config = dict(
    n_layer=8,
    d_model=256,
    n_experts=16,
    experts_per_token=1,
    d_expert=576,
    d_shared_expert=0,
    activation='swiglu',
    moe_layers=[1, 3, 5, 7],
    router_score='sigmoid',
    normalize_top_k=False,
    routed_scale=1.0,
    balance_loss=0.000127,
    balance_bias=True,
    init_std_router=0.0067,
    lr_router=0.000534,
    n_head=4,
    n_kv_head=2,
    head_dim=64,
    vocab_size=4096,
    norm='rmsnorm',
    norm_place='pre',
    norm_eps=1e-05,
    positions='rope',
    rope_base=10000.0,
    rope_fraction=1.0,
    qk_norm=True,
    attn_scale=0.125,
    tie_embeddings=False,
    parallel_block=False,
    init='uniform',
    init_std_qkv=0.0312,
    init_std_o=0.00781,
    init_std_up=0.0312,
    init_std_down=0.00781,
    optimizer='soap_variant',
    lr=0.00208,
    beta1=0.95,
    beta2=0.99,
    weight_decay=0.095,
    lr_head=0.00694,
    warmup_steps=50,
    schedule='wsd',
    decay_fraction=1.0,
    decay_shape='linear',
    final_lr_fraction=0.1,
    batch_tokens=[32768, 65536, 131072],
    seq_len=256,
    doc_mask=True,
    train_tokens=404100000,
    steps=5853,
    dataset='wikipedia_en',
)
Below are experts of layer 5 (counted from 0) of a mixture-of-experts language model. Rows are named router (the router's row for the expert), gate (a neuron's input weights, with its number), up (a neuron's input weights, with its number) and show model dimensions 192-255. Each number is 500 + 40 x the weight over its row's rms, rounded and kept within 0 to 999. Numbers have three digits each.
Before each expert's rows: "comes after" lists some tokens at least twice as common just before its tokens as in all text. This comes from a sample of Wikipedia text that the model never trained on. Tokens count by the router's weight.

# expert 10
comes after: "0", "5", "6", "4", "3", "7"
router:483496507478483530507483372424527459469465506437519459515438419433535458475453481468550529554498485520516475434445592545509476483515492424559422522430564497537459511534528505487560501484560482
gate2:522530556557476509480527432404498462450465531542502433431512415492495520545506489494477441471458492532527507450503474498502519523489581525526573510496555525464459483520468555471450479536435500
up2:494525503455528418467456526526477496569516502486520589578490510495449402546525485489450466542516529456493538493488515395532480440489521513489494534494476552461544435574443533483599506480533534
gate3:529511489490394579523445450405484465545498560503476541556526480508543499518494555587519494465527435508498476510490450537509549500597506600491517483503454476479492442536446490527518581517488487
up3:491467400503559457538496469517554560505519525477591512479513480474479561596501529547468462517477584525450504493470406489485509539439524485454556462527500448467548527467436521453482508476494517
gate4:436525539570507526540553494546462486507526471489495451528522524546480506588522462498513497470522516514554496452418511541548510542416499509499462517502531412453511480442576445482476448509591496
up4:417451498523468528454522517516511463464527513545509514531518572572577520473516563433493561562486554512487422455432567511561493534502551517473473415486484488502506465462506501532522553544487480
gate5:429503563565460495551469510501529519416521554543473469596400474460539476580487486481462509534538480479545454455439429445490495564423503521526509497551560531520474552510542455530545530531518515
up5:490490446584487503509448469534562473441551514489560547503474459519477515573523500494474496561518575480518569482524580497518502534492489530561493483496474495483505507507489527507467589561535475
gate6:458502487543513462487476441495500464490488470554462414500478533592509470494559527500510468529557491489495497489512575566495514453515533530480504546505525548573487452519473515511521419435490439
up6:490469512470539484471502509518573495523434503573454545542446510428473509484473438568465538522518540552501572492464524565462484569515502546508478516469443467486588420605435470402620509507479516
gate7:513537493467464480489539510515564482489494581479510514459548526461468476496424468502506521558475514489439518500467536588458486526498485511489416510522532494424472476497549423495539534562542459
up7:530508524500482497487427518479478525511527558481474411476584412480509490491506413518506534469522474491425535537504468461509477516489475440428451488516540508524598467535487457550490450568468463
gate8:479481488492497513482510519435470487495501495496495508543553430525460504561490463489507549507562505536500514500426516516493477539479457460524520500500547467491474540472598557538565469504423537
up8:496501497477447538513449490493476567528535487548526568523462547628539499517520549540458439528414494545498493530521366470553524528496490464578460518456479510486464446531530467486529566423485512
gate9:480626515439487574509509534534449543460522504433582479522544497440508491551478473495424472523476525442490576438542544447527524532484533483547531522504579521503501523532457493543481499461489556
up9:506525432455511517530523491511494560561497500504467525504469415465566504444467463525510489518445566491497458474492474435526477427483492486545423535449527432559488489545472544469502539548449526
gate10:457494456520450450543514464477508451441480456525477506515499536535459545528494513521528527448487487527510577495441511525472487469492522491523464507496580539545547466454425469523487540449562560
up10:446517544577424424515556544575467566533538506509432516462539520475463536411490534501536507510456513477574482497460429496499495486600493549494525465466502512593428519484537421436503508457509487
gate11:479574549525535485438491497549566563482528463510493508490471492487525606520470476422523438470508586537497500508500502512438570484453549507459438455562462536457449497521593510567542546539477536
up11:559511486482519474541475514554464541521533504545464530480484508490461439518504527383557484471401455458552480529407464483512449539504523528475484452490505525581422482563510386433578512456556516
gate12:459545543459447543514487517542445475495573528503467493531487449508565532554471420570555516521566527469456517450494431469450482515423474620518486454507572479487517517424475469407488534444509506
up12:476446534506458575478456474528422447472431537530494514487529491521526548525517535503532582467524519535508492513434393466508494477548546508493549524595477451492586607463489446471542611509549483
gate13:579544512484482530520445476510503507502475517477527503467496434477492493515490485504492471531504486474442542561477541409500505493433466513494550497506485456554514474483529502477438589479544410
up13:532426572491438481517445497391547499513557467470533507560550484480486424583527509493491503491572474508468507527406530459548451472522488541486480557527450483508497454544486449497534486439502520
gate14:529533514508518539567458483434560483437531506473539512493443547553463516448453488532572450521502494518563474451488545487472491470484517452528480526535482497513476433530521522494438554445445526
up14:501456544519511559551476595563503500517461525515524457493555575516454533518489440592473420536465464513607524470491521469479491482460548510478524613516507487491538510497500465532514545459475465
gate15:538458542504448522546507456456425513509467508523494498566454516483495543469490493498553573527440522530477480408531517537457597469479439530521527546460562564484522443522482498424508566469443481
up15:539529552447509487480465421536518513506485416525493448488579482516481541486523562560493503512504517517564563531558503480493455459479473493536523517431513542562442495559561515504525401448514486
gate16:496480511474504452552511516492447498496511446517498515466411501544539458482481424530515477538489520587534520481449492432487526520562470447510523474469546497506464510509523605484427523534446487
up16:530430489488495560502512508450545509482524499492488563526573492541504547471463481491539517488561517553556505462511479550510483487577560534526507525500487574486469520486528560491521536606502504
gate17:513466543493515500510418484593543564618487531499472545502561531476466492559434418512478502507539557467529518459539551549555566459503436473525478537522496498457525452572480490478539495537515556
up17:429561418515447462500551532511472494507515563566525500511547453539519510428538521541496491531454494503491525525558499541587519436475485464474610548448493477479543551443427457428480480492577523
gate18:555627555535492525451548517489532450509442527475523503441486463579500504503482481481522452524549504472625516430508579470504530532492481456547493534545499550480528518541446490517492427531421489
up18:578497516483469514496499525456479482523475520473480546491500523511490559475480448521518444489528513532484510531487545537484569510539512505479561519475459430505517495445449494444476570468412466
gate19:498521502475449459524486477469542540496489577504447499495442502469530551430455449476558489464467480481495437476552551490467538460478449508532456489500523492566423450469571491495486440427471530
up19:485474546528463458513557481548582508517443533578463523591494563517560443477435527475496500514513473594518513506494557503493549461489518529492505526523553429550551472511564445502493521417539527
gate20:488489541525441475524513519527529528508549532526547509478475498520547494425523524485407473567477503507475532515501449512523477506528453517598470512495467499485481458510516471475492484540481530
up20:510506478555511503417501541496459449610473497512483464526496454519474544450516478446556496490496492484482463566541431456497469450535527548575560493453506552553481504502478412529472454463501425
gate21:446485569425445493534431510508526488423523512467500478461455470483494505486568501511427471493567461484428493448531502493493526487492520493445459510422560507532416472566437468518624477483496458
up21:497452506507470469461517513562481517507544474561473497561495528625494490479479551562564507441458451452458518478557452537502455569473478487559531603515552446518540456498545566467503488502475494
gate22:490490526542544517442485491579517535548504489451496504531483525439573492510510573493508533555522550505497443434532570558500517584492483459462463597514477545573495450505499510482479542476445500
up22:408489502531547503476550456584472517498509438605512555563589461468508425514453534472481466493467522546512528404476502532541498473454484472447474420330507498496505475473510539509442517550433481
gate23:477524506521464477498501438487497469505487460536525476453515486536479475554542489570468518500478539493436468424570532497486530463489488417474482512461508491480533503518502488570509515541501543
up23:544462529487525539506473518493494514482503537485546550479478522477560448414460501444527508493487447534519451548527487488532464546535418503551504528473483490489485450544590539508485503434498465
gate24:445476532550497501524458513490397489498504508538467502484531515516522470506466491427455464495482477489466499464491440562448459510429474436511454475507457482528500469475535585536487479524458498
up24:501525509556538483485477460538534547511500478423553499544547510500534501511487524635515506542545497570490527446551491506491459542458469484524461562489506538497436514565464474540545501512537428
gate25:552533539498437524513499552484495449570460584487467468469562425555452564531487576482467532517535475481474512472489529502466556435536472472530499508539452545502496545442505480423449519526548427
up25:439503463428462444520544465503527535573533443538509438565491571562481441461482456425565479463517570522461464575520531566481514504448533450485496504544576476483546562495494529474543503497483542
gate26:513510478564499513577495437485517466523511457505494559503513517493519522523492471533478550473487495536492536510462510448444465482461470466447427516496395513517522444486459538483454509467560517
up26:560543493510514501514501444418447453435505480518544501540554446444493591490580486487522464492518467523452430495509544501495498405489508447469443522530508609460580440543476434448544559504520492
gate27:463515498460422494435501524545490545452477536574468516480475525482495494603562513524536561536502460456492603487512531502553531542495487523512602563486435492535497474504487510605537454506508543
up27:404475485512533417519534520519508459511545464527367550497508505404490483562427545547479497533491453496506486469529484502542457511521537510463586434558488487559466520478464529535471472546540463
gate28:521543476479477492478474495424506504543515540454521497497476462527547460562522424512478517556483472519516581431477558544501475487506473494531566466461510540548531454518471482485548536536540520
up28:522518503512538524491431511522550460520420546501495535501538461535517534529496553528524492456411556558535549441528508424473517509547466539512561547473463523474452468435512452498574482480514437
gate29:479497502452543529466452420444526489570473513498469503463488482437485491492535461454479499584460484545527502540504529456471556529480540487545583517516516467494466494502506516500513530385419529
up29:493517530469493428560530483510485495518432596497513512482442488499537464501513497477500517437468493504470478496487502505554418507422472477494539505402576490588541510549468521555503509529554466
gate30:480464481510456514558493474482479356489439554488485543483549525482550552558482401478489493550446458530513513472496499477498464419511452432497450513543539474497476533442509536489551466441456498
up30:566515475465497525511504493544498483511515547501511512497483526502423517433434499543506478571547502548439517530468439502476507563501519500486469432509471495509511483533466419486513552509466484
gate31:512493481521502484577498464489455598605467517473478496415444489399544524478480490559492491445539479462463497482474513501421478453486583435467439486459515487562499458532498518473499520518458513
up31:530497487562558488483474474573499466540514527556545483530510501486463527443492500568510544583501445410470546473481525534492470491518532534541594541508523495493527483477586507454472556458535552
gate32:531588522445509497498484490564486468534547515605426467488511442451448488515485468503435476516472443556500501489497518505485482542494530412490491481456532499552503504510508527512489457457578437
up32:478518475466436425477450531583495469506480544464476547446492499525484504493464445545487457566468518472491491532480472538543511556529522552519495567552518498503484520501558443526511499503479464
gate33:489560582568483407500434590490551583549583454541506518466525444504552518491498462491502523434560519531491557487534526444528568423472526435528423566490494516465447542510532560488537467485546465
up33:508509600506521473485476553450455451539459482410476469506519449454484551481504481454544564567517542486484536428487461430520534476463509460522569551515592592509442430530593522497479488480440408
gate34:517506531491542537486562519529529503593432475473552551471485497577491465540492420553540496497473493469512534477461572475494483510530476477497464465498513470472517467454500536409480514491513554
up34:504520472498568468505527461461494526497466599569506541527544448510538449503480474444467517512502482464502472495486498479518506533421524572443524484481546529529507481506544478512435472497506458
gate35:429549458522549487580448502564588554473535486551488453456533542528470478464474490421437542428443513420507511502494499494590507473511567477437495561472440455516531502534484491512554499461466492
up35:566549567468493477561547522466542501559512542507501524489508503458522484382477443475560513488538465480543514503501467499461487535507487520600473518544479494522474476473503473389431572506482523
gate36:508476538495511559548545523430392497499497429467447494486521526526514488437442514507485516478540502529512472463485510462503465522499418525455415495439508450436460491495541474494450485431423477
up36:496505482540495436455466464532501455557470468537509509577388527514558554495508500545481537499505398553492516529448537567543446526510468445504592446513510584517497488553458490543514495504484484
gate37:461449498499547536486521485551580495495512463405524462422467474505574545472506509580592517478487438514531557433518480489480501575515504445498529478529525487498499529442492571427422548455517479
up37:538514450429510480484508514511496537525421474479490510540475524548457465533538428453524424525630588429502505511419528561515544484520519524479498526449452493523483572536529536527563457540486502
gate38:501468494485497433478516462487491434440470487446487502549553466410552518474567473471462497494495536448474508491496526489486450511512406465419466453521510519501528453493602569493564512608491509
up38:454517529542480466489575456472501529442594435533508476537462447538469507511456492537517534455540457537495487454566543530473471509553508456530493485509481507531479573497511443510436502494453579
gate39:512500517511537521542472444520441481461470471554383526503494448519528570543499489490537499598495439529527487541448493445495532510569476528495518502451453510513431514444508462513537453546498475
up39:530422512528496487517468544479634455543399481479509537459433454519469534472554436448515569514526416482443541511485522442485512478550503573464473513519483608493516506489502449531551507481488426
gate40:474489468548473541468458445474492515461441510543578492526547514460514470411492492468562474466543508442494513529530534490362450453486445554464523523500530500520571470484520441552536508503481489
up40:560527497577544462503464429502419414545569483493525504469512579504501554588406467487542513513459497528503488498431496384505501551574544429479467586524488455496528557481470550483554572522502512
gate41:498460500435509526557563475451476493520598478492550526488484481450484448472474431426506459490512413550515488524455464518535512425466443476492510535517445555557437491435520434547481419433557482
up41:520495553411461498488460403521534447537503522533476473443491543446529488428491454494567513497513440520555449495432407481560508450535475486492513500461444518541444467439419565574484510484544479
gate42:489377569442524451485545485542534475494450465444501541500474534467520440468472524495505458553495476556564560432513509489518480502553503511441503454505571492485474484484489520502582509541502502
up42:524507434518524567465491499531466538468505471542539530473528523546442582508594470492509507526523502493444441512546540471502450493542533487558507497533457493586423430502485513536522511438508595
gate43:450496502472503520501468549485415499465522490475527500502541441460346513487469577442493507531530483495430558440499541518503494531520488473512471479371534476475517488423468539515492597529454483
up43:528491485480510530457547556444538500597454527529524517496568520548541480441500467467482539475527461463526507521540506523556458436463557484541552577540489469526476511469605441464540431464530511
gate44:399440511453498521453543443521478540455537498495523414529475520534496399527434526475473469472491507482466463469474523487573568465481486530556502445405500503545527479568512571501394468471408454
up44:504472479461553534461497439509463514488440550486563439494502499544503484444468450490442535541513448476494556510522558493499479516504492512460564499547522447489559515491500350542448564547548453
gate45:461470507501481504455456480511506502498489532503505437481446591554453508533496461468502464533482545546497505523482495546508470501408583472491451569513529469523533507459475442565484541475546457
up45:517554507482462486523494447550550421520506497480462551464488486513557442488468533416475410509498515464476461536458531500497519485584503453519531497522459469471491527530511482530472399475459440
gate46:511462481457505574524474498443515530494479491524530509510471490488478552476545532521505507520450531536511465429468620498473478483473423459510489455457419507476491486436532549484491555421509499
up46:510467516548481466493462440580510471479505454474481510459492503512451499536467462537506569515509533512503422438478451486508486470514451430546513505550513529408545533491505532481454474450482479
gate47:433490538562462517471480436509518477511508473403485508454556469478489478479463561531465424530467514551443464431473458538536491487432504511509457502438448465584463526503518475409517432468534525
up47:513462529562502503537506480487483443543538566535514446522522511477485442505579537530512476561478494478524493494508498450555411508511506557387507477537466495460520490467519414473537493507452472
gate48:482570445499530487532505524481530451525499418533549444462499542527517523489555529468505424508392463502555485543524566512474486527505492502466525455562511517578478502482500491404527486443451480
up48:499480534528468515573534573474528500546502549520549509439417481477498521484562544478557576511468511519460475486537533448480453470544498539523472522478535506505480504545523504596490491487449441
gate49:568501511486486441476493491531483454462469534473505469510548478494525500438500486537529500541444531473429495487413561570527536517495527445422547543538533539526455476548470540576472488480432495
up49:543481558471442452542509446488525426565508521449468491440525416463505411544434444536510484523513464474538473552506570605503526521481496422465488487499557509527437519495439472574483451501472488
gate50:487515482547453517481446469629487486451497509452504571515602457492536408489485452545501468526443511440437450464560483436495466499557489497474529495471493541462502533461503577457513465487541472
up50:471497492534520589426512514582472550499550462507565544461505457471527409570512528529466500550531483520511476475509456447529479518486530483538530500489516494497505544537525512509502457434430526
gate51:577526523512473427515429503522540378537458507555463481468448477505496466486446453532509462489436503540475526529505490516544471515655515419490493543531465449517525548545503487459564519531460505
up51:517524498504582478500559467475509546510547531509486492496501539497446473525458419535550543437646492519512536567475458509515536512484497472526506467460521493451512568552483563486468498586486471
gate52:443438525454468560531426505463523425515512530425469459512510536515523485512488479483570510559517398514532518571524544453484459448504451515561495529444502497530414510511480482518506537601442575
up52:508518542511523468466475491546522477468503460487461568495508487484570474490502562495568526491521517544500524469489474474501486519535452445509496498558487485575465446522540535464642570445501471
gate53:492548425526514474535534487473486492516443504511506500544507477457502452562409484502518462455475491521569542448528504512482491498461574501465456482491497543467478565482524477466499564483575499
up53:539524445504516617581462466513488532480479472489455516387470501436502518502423514516527538464540557568548519552471553531531551492498562500508493431493498546464462517513580521487540479526549522
gate54:457439464427460467472461504447586459505499562491495448493468480455524555430495565519527503594455484479524564442510578495442560495508505494471498563503475502527462456522470505527476543517532472
up54:509490461554531525529437534588524540538524434471492520516517506487531463468570508494536491433531467491542545535544437472523490596484458480445522514547575498463536460562438475534457477424547496
gate55:531509409549450565488429466516493518485511535457430455532494480514514424485540473487451489502518577544479493479451492556500501496577476421564482488504458495480512433469503575464568473439478422
up55:444479524530441527432525487495450512555475483454484528481514486606467512517492532529478585566499497507528540465513446421487596432497405551460462436477443509419542477531489517538538551477457476
gate56:459412498425549514451398488532498502481515531486512403486476522486549499500453429538454507541518492465550414459489525535520484442560510526576474473487487486488402539504505451469539497510550586
up56:491543450557542507470595523531494574504503528601468527561503455444519515521601516515528570481519496492471527470514452489459493473450473571450561471565483470477551535524521490572474534590481470
gate57:492530467559491479486476457534372489515476529582493543544499535542495495492437491561447594452498518496507519473474489456451512497543473512475448522480475432561555467488506520523589479573491487
up57:526514503457487588431456447490537513517446516542486460507555467588523541481486496539509496557526498486512483537479421530517529481506487522514460527485473484555497455522422443571594482547508480
gate58:549431475495578580581505460510552439483505500522482397428492449496471459539466467537491538484494458434506539551488551503527530533448513465484549487513571448474545458544480507444567453473520480
up58:486500458502544541521553509562456498463464505503470502460528526506438546532486514495553478441414519566508455532471468471405517480452575478535513507504475589549480474510545519524500553500482488
gate59:504524483514454501551531539477432486524538538535557513523456438569563458458487559499508532510507488504473429513491469480520507502493557554529502529488541495519542555555434538498595508431493469
up59:553489478503459432515557475420465557490477534467498486511559477462502432574530554533515574467508536446583426443459521481501544496484484490567507546464530570473485510502427466513561463486506460
gate60:485467423515483561477472524468487439517503485521473532547481556494578424524501495484480419529450554502450416582491517562515543508519481458496473510449512493469487525475527506484546512510482493
up60:484486548427520509502472541528481465556511542530488533548554527460498482525570513510546514469466468540530476523436555545578547489487483440503531425469478513444492490492500523511463627543472502
gate61:509575511401496510509481462478479481524534526509479431474487512520503490497505480431520495531517530464507479522536546444467532584550468518519468533407482440530491485502518535564537565467530449
up61:472470454459428486472458554470481439538444488453533464495479556508482474434441505525552482489484567546502431498573529489479477458516487541537549564533515500526450511554508540421523545591542526
gate62:512480492520396549404469515449488501465450493489488521505495497463525470457495452514507486532401526486499488402477499441564481536461435570476486451463456508514478524513588558479458550474498493
up62:487497463473544498481455535498510468576519476442529516464447568496538501516518478526540482502509493516470422486569483581465532501504590448546499577496488503534488525480480511490458424408446489
gate63:569544507460478465529526503465468531456476449503493513529475517463479465492483457499494404453546503493469498504474506475525494490488460462497553528436554520498536522529451474487474381500444522
up63:496417475549508503515572489456478503512468485552500539522443523489488464506557464557446426505537590567472484516531529533467503471471486507568509569526420522515529470535588538469505503552513455
gate64:567452456506498536541550522419462465478495457491472529485518538491518522547495436547562436506507501397516533483473440531483471493532525444506459389478506585493475585505478507537534483522542491
up64:501486561514505515493496529504441473513509422560483477498530431496465559487491424476489449458542563476460541537432513528448534528511505497483554528505523514438513518529501512529485494521494498
gate65:518493450530513513511426525439502528520544544509486433495430468514491526548532467494457474483451501475420546526493514487508479523536437428458450488534447528543478457477476453539613551417429555
up65:517509484480448505459442480473483508488455494535530537430501530458505470533426414564434550565490478512537493503478501532528528601542536456439503511487457563456499512477446485492550479498501440
gate66:430520495518530544445490421462515415570521505557507455572508453455583433509514527534510473545475483480499559489574483552387530459538502529552479435532511485496495445510504482561506514520445517
up66:522472493486525551505539415441419470536501505519508535497532495508553538567507429498407509441489460506459464530500492508528518520490487466497442453522586462529531529546544484513540481493446579
gate67:532441444531497465518535464522524526533457453451506488520512473503445544529462484481548510536508500497518480459467479506447480515529485533563516515460511541471392543463578504530618548497507497
up67:450498532463351534529435510582515499453548478477534511452485472500532498495527515521544516526538544512477492552495539445529553546490430416541455586447490383530534470449517480539497550501539502
gate68:507513561471552483494509521500511480648593490477498501450442492434450489513586530475544475577512438513469572525475491570483422488443453518531537507511532531456480419501478495532469508519599568
up68:446463521459508466511472487470411488545575519515434534510477545531527499540477527482467432525466490529434532497529480501567505457487488475480566494489519394530486431534525474459542478448503541
gate69:500459520521513500546480463477538501513480567465590452561499448460492507485533428471513492529506530507524559461467562435510521490525476446592504557541462466481459472479450494503490529569478502
up69:472510487511512458463513536516548445611570588492502479555513498410508524468461510533434439577477537529528503544467480543472517459512459465522425459559551483482495564492480546507448509473498505
gate70:482533445535522527570466558487525509529523468508473481506507451513496512377562528562452538557476492488492507401480513532502459571574496536533444540522552489528498493454454490526445546494517528
up70:478535453559512501563465503559542498479500469498446544471484470478532488452480523495547550499457394529501525508630401534558505479461491544563506500525479543496525559577465533561458489507519514
gate71:563503513440541511573481417498486522485497430494502453487522543475533521470460519483480451508485522511540481519521454488573559499424455468525491503455517604482517547481516525478503543477525474
up71:506568424561473540463439558547467554455463556468537459546563458498598445434475556501569543455452489497473522483464464471462518536473537520498451484470516419440487436443528472479424508552524510
gate72:555509471514567506405511522497473443516477473553511506533436525531490560464450495462505503565474502455427492495484461511543532458445487540522510490458530561449501507566514480436478571504548406
up72:504473519505492436458496505497553516503506554545492423479509480496490568472521531404484546535475476528534536509474594449511545483507518500470520496486495485506477510540530483491549542504465481
gate73:480454528550518528491460484449526484552484473452448508517537527491534475509418449488504534465443383478519419486384550449491430488400602512477483521545538474597542521533535567475483513485477534
up73:543430406493459569540468417538554476523509471500454451463479446514464486520455456476507508528519461494542445446458508515520506442462524467547519529489504473507578476518512570485490508509458478
gate74:479550462530451519562507545546507484422475510527489517490470522548523482418469449438467494501544502454514571473577502482495403515535396438483432538492512479469536493462554518517540551464495520
up74:497463460450489493518546574454527502511535485501439518506525499442524502433430530452459433526499507425499419447578480547504458479486495542598467513508505489488459461528486508467502487501564490
gate75:556506442537555542520537461529575550495500460536528515484471474479498517578476490532526577573574557511445543483517541566480497503554501516467475552585540397457493509493554507505502562477536478
up75:443451530489499557520468561540451568573490567484510457472507458491553518510469467501476523519506497548494512537584482493481461545432459509398476446479462512547536474496481498447535438473514516
gate76:476443506533460488516413520547445491446485476446496482463540578542491543484466486540569506512545413531471556549471448496566467512540445422506479520485512546527517463461503527453501552487486527
up76:465510545514471466494503502430434474518471457560491483469500540521527440490511476566550511532539513522489541487523512496556503577546506510464553487512487496521454509424561438440483426506522444
gate77:474445519495473475485511490530548490586485488522525456539470513553548523557492469518503542565508490506502453484520484506442494468534484499509463563508501552516544431473501424514527548446514484
up77:577528523561451567465546500438456563383505550494603491498475519538511511509518503460489475376576496509472602537494547504484463573516522474513468544487447445562463509443525465497560519440447468
gate78:434566435497498519484598453472506460476472488520523522504507528504534503508481499524523501405534558519455603502423501407450549536468495505517511558475542536543463498463481498547570485573513478
up78:572571616474514513458440521503475497502569547526502483526471490518462446486533438509454476519515462480493450530548492486540524516464454504544577499496515589500549528519544493566460551483544462
gate79:465508531463519441550467439481489485489406557551435492553551502437467492482470540502487511462512425549526516498510549392485484495464563534453383573502489537484476500489575458476527427462481457
up79:497507563531513499495469476557491543501468508495579488544498515509499574519514478558445497512473487456463464461466527499481422476499541458487542572461535521570478564569569468414541473550507554
gate80:497499489479474494443490483515491434556420495515488511511534522490530507501438440513513491525473553573562516503513517496500474486430494454494561490495545601510419504514511495444546527419454465
up80:481545507549485471485564467485515468551494522486489522548490589539511469514506532517376554482465453489519497568508503484520511492506495502476521464484448434414473487519499395415547477538488434
gate81:501438515454494486469502471507553530535522394503514504530522494468533513505457523479483521466525485423447509476478465478461480535482431465536464596448552443498430413503559502502449523494491521
up81:489577446477521562491489498442526504511512489493467544526455478490525490523491533533510480470446571482433510385564514453416485549524509492510534525552442464483524446495516503534447476476522490
gate82:489476501498507556524516467470488504461530503432465432473497524558532562547481536471538439471374482542469467443490497448480501483503481461553533500419572408502481453505471513446515494435540443
up82:502441467500502559522485549516482490489442523460483531527505462507577519516517526518518470517465461489484499546475532474487474535447473433539483532447548516520537463486444547478540471472512514
gate83:462563489598438400538505415458478476526533514440486563512535546525477471486462500475470434536493523545552492530510497531497467489548429435493443472418466523527519500559567524517549497424504487
up83:487530505484521461495569454516498514463564452442474523508493432510507502468520549476573477534523493551487468489468441560493444492523528494559464514493413510576498518561459487472526528514438533
gate84:537507469502475490507541539454437475507501501466469508490522469507497542523498623497541475555486525439483540531403510536395488517498555445501505527512591452418479557583512511547529481456548513
up84:510538460451426482547487531499535467533471411542476506507510531481514505554500560530571480534490483568544572514477530579507456521434424486539524457464522435531459428542454567481519499493498520
gate85:558572509523538487475456454617503517523495462537491456436430510510457474505482465481507463475461502468536477480474536567499454577522489550512455466511536524476499515547411446517561438480465554
up85:488547520533564488506522519608504466594496470445460455570461503491475448523412447466487480466498466494451522458462528488485450544472556433491572445572477547513496488529500539513467529460521429
gate86:557466546473496494550527521493571546531532513463490469591485489550479421472491524454545548552566514540584501492462509502486509509513534496497516443544501524523556558469572490479446457527457489
up86:465503524519494489514516500473512518495539488544395471499492518480532540528496504460498527495517494469517492519470419487507538480529470542521430484462488510503481491492536496503521396503558533
gate87:460487524460461483529523461565506431524587521501522499412493438435485534470532425463554426535467502490466532465485510444499441542560503499429449490512518498546449454476507514506488623471497485
up87:423530471500447469436446500560525444467496600544553464473538488468472486537518514453474427491560535497514532567456578417443448485523509526452330455504532468524538517481502469486505538433516477
gate88:439498575488461522513459411447481482553516403474450508537454505484463450531459445467452458518482553508584597559551551549526538517492495467538496531491551525479638473510406512497474504477453502
up88:455502536513509443511546498481501459509525504522437536504411537476457491514535504435469513558502535524494512517546505543538421488495549516525567549433492461495522467542554531512422539540550568
gate89:552527434562506492450570469519548492519477485488431456505487540477502545528482509504471517428522513476406523569410512537438550476479507463560514586511556538469496516546517470541459485485526524
up89:491471441397556521499506545496497544489445573471498443481539448517508469576566480484525456510508465504489553500579497497512516535492445562496536486448558537513494416557434470450559487498483476
gate90:474465504497488469415398494471564506575541486506450518546492483449540512514519384511489478528436446534492562501484542607543529529518511467542501516517473438487432480569513493472501408453431529
up90:520495519477458535459503444472534560514510494456588507500556544421501436465485456472466557500502497485545552528503532522532545458485535554582490528504454463443544491458545590488579470505487531
gate91:571530487454472497495475509493435523453515480499509522477500489560499414480520446486464509517479519512605511471506532503562501495539506475516536538523540525527549509523514511472525519505536534
up91:491463436517474431434503457456485479482450458464459445452448479573472453444553515448515430494460511459465488484581437478541484540453523484496543478489609511437483535473536493562485502498499459
gate92:481459535510508519519462538507530438480475478490547522462537479494523558502531448512539483498535474506510509509468575560474450501482504509501543510487529564494534550461563523526537521550444460
up92:489537479510502483559432539555446505476522470537527494531488471489487433489460526504509516485535562400525539523553518575616471465480423496557452465497480549521495462515447545463432492501513540
gate93:516527461485477516502493502512487456531574486617537495551531477553463537427547496436528591525504542487509553440550583525436461515488510469496416507516513480472566472506551487452514495510465475
up93:454501533516464500538521480463543532485505504591487606561496520482493524496546426507454437464546535527488449495512554487543466485581500435472463468545526527570446513485472513496483480452550492
gate94:505485453464496561540521440568473549474451489499518465499522426520525529531505504457579478476482517531517498544564482540491431389575491475458488528498477503560495519545591490541476455464498483
up94:480472503495538560512459437508542470500547479484523518504513463460502494485517545504524522467564397467462447524575491467498489522518585519507512512472455411499570522466536545501510478571526457
gate95:547601447451489494549496441517482448523515449487441498478421470545529486505584485490462420540610462500501485504528477572443566542558536419454503432552469485542499462519523464519514526487534515
up95:473518453474496434575496547534538524505473537554570521520464529574563487493492556507467508605414438537425492505502482510450480468470506500426518476518534508469541557471522540482439477517501521
gate96:516393496446493500519504520473477496517500475513396522457544473459531471502498397473492495522463515470432511474539460529488461508434483520446521494515445512520456433454454460526493475558460495
up96:530492559535492503580456493536518489428526551537472476480573479521489548520578524490555545489559487455518515452451463526496464510483467504516485561508444498482464464469502384505523467477511484
gate97:437512518553461484515516490456494433490543504443485579476518499428545524528530516473529401550484474470517541479582505548559510570506503484468500554501475437513473569569523591477480529527504568
up97:480488477539445402500461518539581473490503477532512437471543552535546505480547427491537582457495457489421497519513494488409510501413478536486496509418499484442543554559460528563525478523554507
gate98:523527509529554601529419425474458508451537473448434479531484513463447479503435509515492474614523480460512535432479542507514503510517560541527465528452518518524521505481501509568483522514491462
up98:486565423489493574533438512470493505487478467462467505537529449424522496526575500558424519488526498489468521503507466603483460490478540484492533483520552526512530465492500528479479504504509543
gate99:459576462529503541532534469565540538526512544500512511599456424517582434488545482480529496447533511461458518459436412543462501435432455506501488508489518555620510497565458499485489508446485450
up99:499494525604518466523523506491554520518543509464497537504418514461504516384526576499454507533478484514524461525563586556480544567584516517527522427451564428474440454523524536508442487502517525
gate100:495471445587402451460470465474543452539543579528533536540514531489533498498503498496564500547427538464495419525521492522448391535510489434477558527519529513444467473512521514519510528418550562
up100:544527476433504543532523448478523546465535498503549484531474541471517521461543518549478502488484451480519500480506527528572486522484473519548534580537511478488614476556480548545491521548539488